From a checkpoint of a small mixture-of-experts model trained on Wikipedia.
Size: width 160, vocabulary 8670, 13.8M parameters.
Experts: 48 experts in each of 9 layers, 6 picks a token, a shared expert of 64 neurons.
Training: a variant of Muon for the experts, 589M tokens, 5031 steps.
Below are experts of layer 3 (counted from 0) of a mixture-of-experts language model. Rows are named router (the router's row for the expert), gate (a neuron's input weights, with its number), up (a neuron's input weights, with its number) and show model dimensions 0-159. Each number is 50 + 15 x the weight over its row's rms, rounded and kept within 0 to 99.
Before each expert's rows: a language model's description of what the expert responds to. This comes from a sample of Wikipedia text that the model never trained on.

# expert 33
Description: Institution name words. Capitalised words and endings inside proper names of institutions, titles and works, such as University, National, People's, Agricult-ure.
router:36 42 41 32 59 42 34 48 49 50 42 64 39 38 53 38 29 59 45 63 65 28 21 37 34 39 49 49 49 31 52 42 54 38 55 52 38 60 61 66 62 65 70 66 40 14 52 65 44 47 46 55 49 83 68 12 43 49 51 78 28 55 75 51 40 28 70 42 42 34 60 68 27 63 46 61 56 53 31 52 76 49 47 65 73 63 46 72 41 76 59 65 30 48 23 43 60 56 74 51 54 56 40 63 47 43 51 29 58 71 42 45 56 42 60 59 38 43 23 51 18 54 68 42 43 77 58 53 72 42 31 62 43 58 39 70 69 36 34 46 50 54 51 36 60 49 28 78 68 62 43 61 76 69 64 00 49 21 71 55
gate1:55 43 61 47 54 55 76 32 53 47 44 63 65 18 62 34 53 34 53 45 65 33 53 75 65 76 47 46 54 57 48 38 53 39 36 79 50 46 53 45 56 31 35 54 41 67 53 53 57 32 67 56 68 73 74 59 50 47 68 54 58 50 54 44 50 25 47 39 45 52 64 49 43 58 21 46 61 13 74 41 63 28 41 40 78 50 49 38 58 57 68 80 43 22 70 33 66 65 51 33 39 80 56 55 45 50 31 39 50 47 74 86 36 71 25 31 46 51 41 74 33 56 38 48 44 23 58 50 76 50 54 60 57 53 23 49 50 55 58 49 55 58 39 51 60 53 31 44 65 34 36 82 52 47 81 26 34 10 70 80
up1:51 33 63 53 36 35 69 33 30 52 38 70 43 50 59 55 59 51 47 77 52 21 54 69 56 45 55 27 55 60 72 63 59 38 42 33 34 64 39 43 44 57 47 34 62 50 43 78 67 63 55 67 35 74 61 37 14 30 35 64 54 69 57 63 58 49 38 40 20 76 36 70 46 78 21 71 64 55 62 76 46 65 31 61 53 17 60 59 42 32 55 41 39 15 48 48 35 39 54 66 52 59 23 49 27 81 38 62 30 46 34 55 35 68 45 40 34 53 46 36 45 71 55 71 29 46 43 36 84 74 68 17 44 55 51 43 44 34 41 50 38 64 31 57 48 45 33 56 52 61 46 26 69 52 48 38 30 51 46 62
gate2:40 70 44 60 27 62 45 54 44 58 47 48 47 38 49 43 45 55 29 59 38 49 34 31 20 42 46 60 41 44 56 69 54 57 72 73 32 44 52 55 47 39 44 51 39 42 56 70 56 58 72 22 65 68 52 28 50 54 44 63 27 54 47 42 60 52 63 27 37 20 43 26 30 26 42 63 62 63 53 28 67 56 49 47 43 57 33 84 66 50 23 38 52 31 27 50 18 32 41 47 50 70 39 47 50 33 38 35 69 25 60 54 71 66 58 49 51 62 40 93 39 43 57 57 53 46 08 38 60 83 45 60 49 49 23 44 77 49 34 56 33 58 33 59 58 79 43 52 30 64 22 19 44 39 50 19 47 38 66 45
up2:25 63 41 39 44 57 63 55 37 30 52 46 49 57 33 60 51 63 52 51 59 57 65 56 56 15 48 63 53 65 65 37 36 46 17 49 52 70 06 51 52 48 12 64 55 80 58 37 42 55 67 51 33 26 46 76 30 49 44 57 72 54 53 60 62 66 31 61 35 67 49 57 45 48 51 52 43 38 24 45 34 45 63 36 40 43 68 32 59 60 65 51 32 39 48 64 50 27 42 26 37 63 67 60 59 41 53 56 39 58 66 46 60 46 47 32 40 38 68 47 81 40 87 77 67 36 36 30 30 68 51 51 38 58 53 62 30 58 42 57 47 60 83 43 71 54 72 55 33 43 43 38 70 65 43 99 39 77 33 42
gate3:60 28 15 29 57 42 52 43 42 29 18 66 36 66 53 50 55 51 45 52 66 43 61 67 60 39 70 38 68 38 49 64 42 56 74 58 31 38 54 53 33 44 55 20 58 58 35 33 61 22 58 41 28 53 57 60 53 30 61 36 65 29 34 31 42 53 61 48 42 16 61 53 37 35 26 42 37 51 54 53 37 60 48 48 47 39 41 52 44 61 65 55 46 36 15 32 54 42 42 53 45 75 74 77 45 52 59 52 17 47 40 63 55 79 82 70 47 36 67 11 59 46 29 45 42 48 53 62 82 69 35 75 51 39 36 33 52 43 46 49 46 82 52 53 29 33 82 56 62 51 48 45 50 44 59 27 58 89 49 48
up3:69 42 37 48 39 51 23 50 67 44 30 12 65 23 56 47 54 76 42 63 68 89 75 48 77 72 35 48 35 65 45 63 53 31 41 49 69 43 45 52 73 82 61 70 53 31 63 72 55 58 66 53 56 49 52 68 65 47 50 55 31 65 46 56 56 27 68 62 44 42 60 75 44 51 42 49 25 46 50 34 41 55 54 48 57 44 45 77 51 54 72 72 29 52 38 26 32 61 53 66 33 62 85 44 27 35 42 73 16 37 34 49 54 49 69 50 20 37 69 66 33 45 53 59 53 57 45 48 63 62 71 47 38 52 26 53 50 44 47 43 43 81 33 48 07 62 59 62 64 42 72 43 63 64 48 43 54 51 63 49
gate4:52 44 62 78 67 99 65 70 47 49 31 48 48 87 68 60 53 36 27 40 73 48 42 37 56 43 55 43 50 22 59 57 46 53 46 51 55 49 35 54 43 32 55 72 35 49 42 42 34 37 60 73 68 27 62 39 44 69 58 65 55 20 44 45 02 53 69 55 36 33 64 34 62 68 47 58 55 54 28 67 43 43 38 67 49 85 34 15 62 40 26 46 56 45 33 50 43 89 58 46 48 23 57 38 33 48 39 35 40 28 36 42 67 52 29 42 71 44 52 53 70 38 61 37 44 50 71 68 41 61 56 55 55 47 30 60 43 51 49 44 73 53 36 48 53 48 41 71 53 60 59 74 54 48 65 57 17 58 41 63
up4:35 19 51 64 48 31 43 60 55 44 70 82 35 32 31 59 32 44 37 52 77 68 21 47 73 49 56 61 46 46 55 87 39 54 33 52 70 40 44 73 49 41 51 54 34 68 54 37 56 48 46 32 22 35 31 36 49 35 50 68 54 68 38 26 61 25 36 53 37 45 35 67 56 30 38 61 43 51 25 44 69 45 68 51 60 36 34 51 32 48 56 57 50 31 54 56 40 27 66 39 44 45 47 45 74 69 65 43 50 50 08 20 68 45 45 43 46 48 51 32 49 65 34 59 55 84 32 45 44 56 44 66 68 34 55 38 61 79 60 68 58 77 18 61 53 70 63 46 45 32 49 69 81 56 55 75 48 39 56 75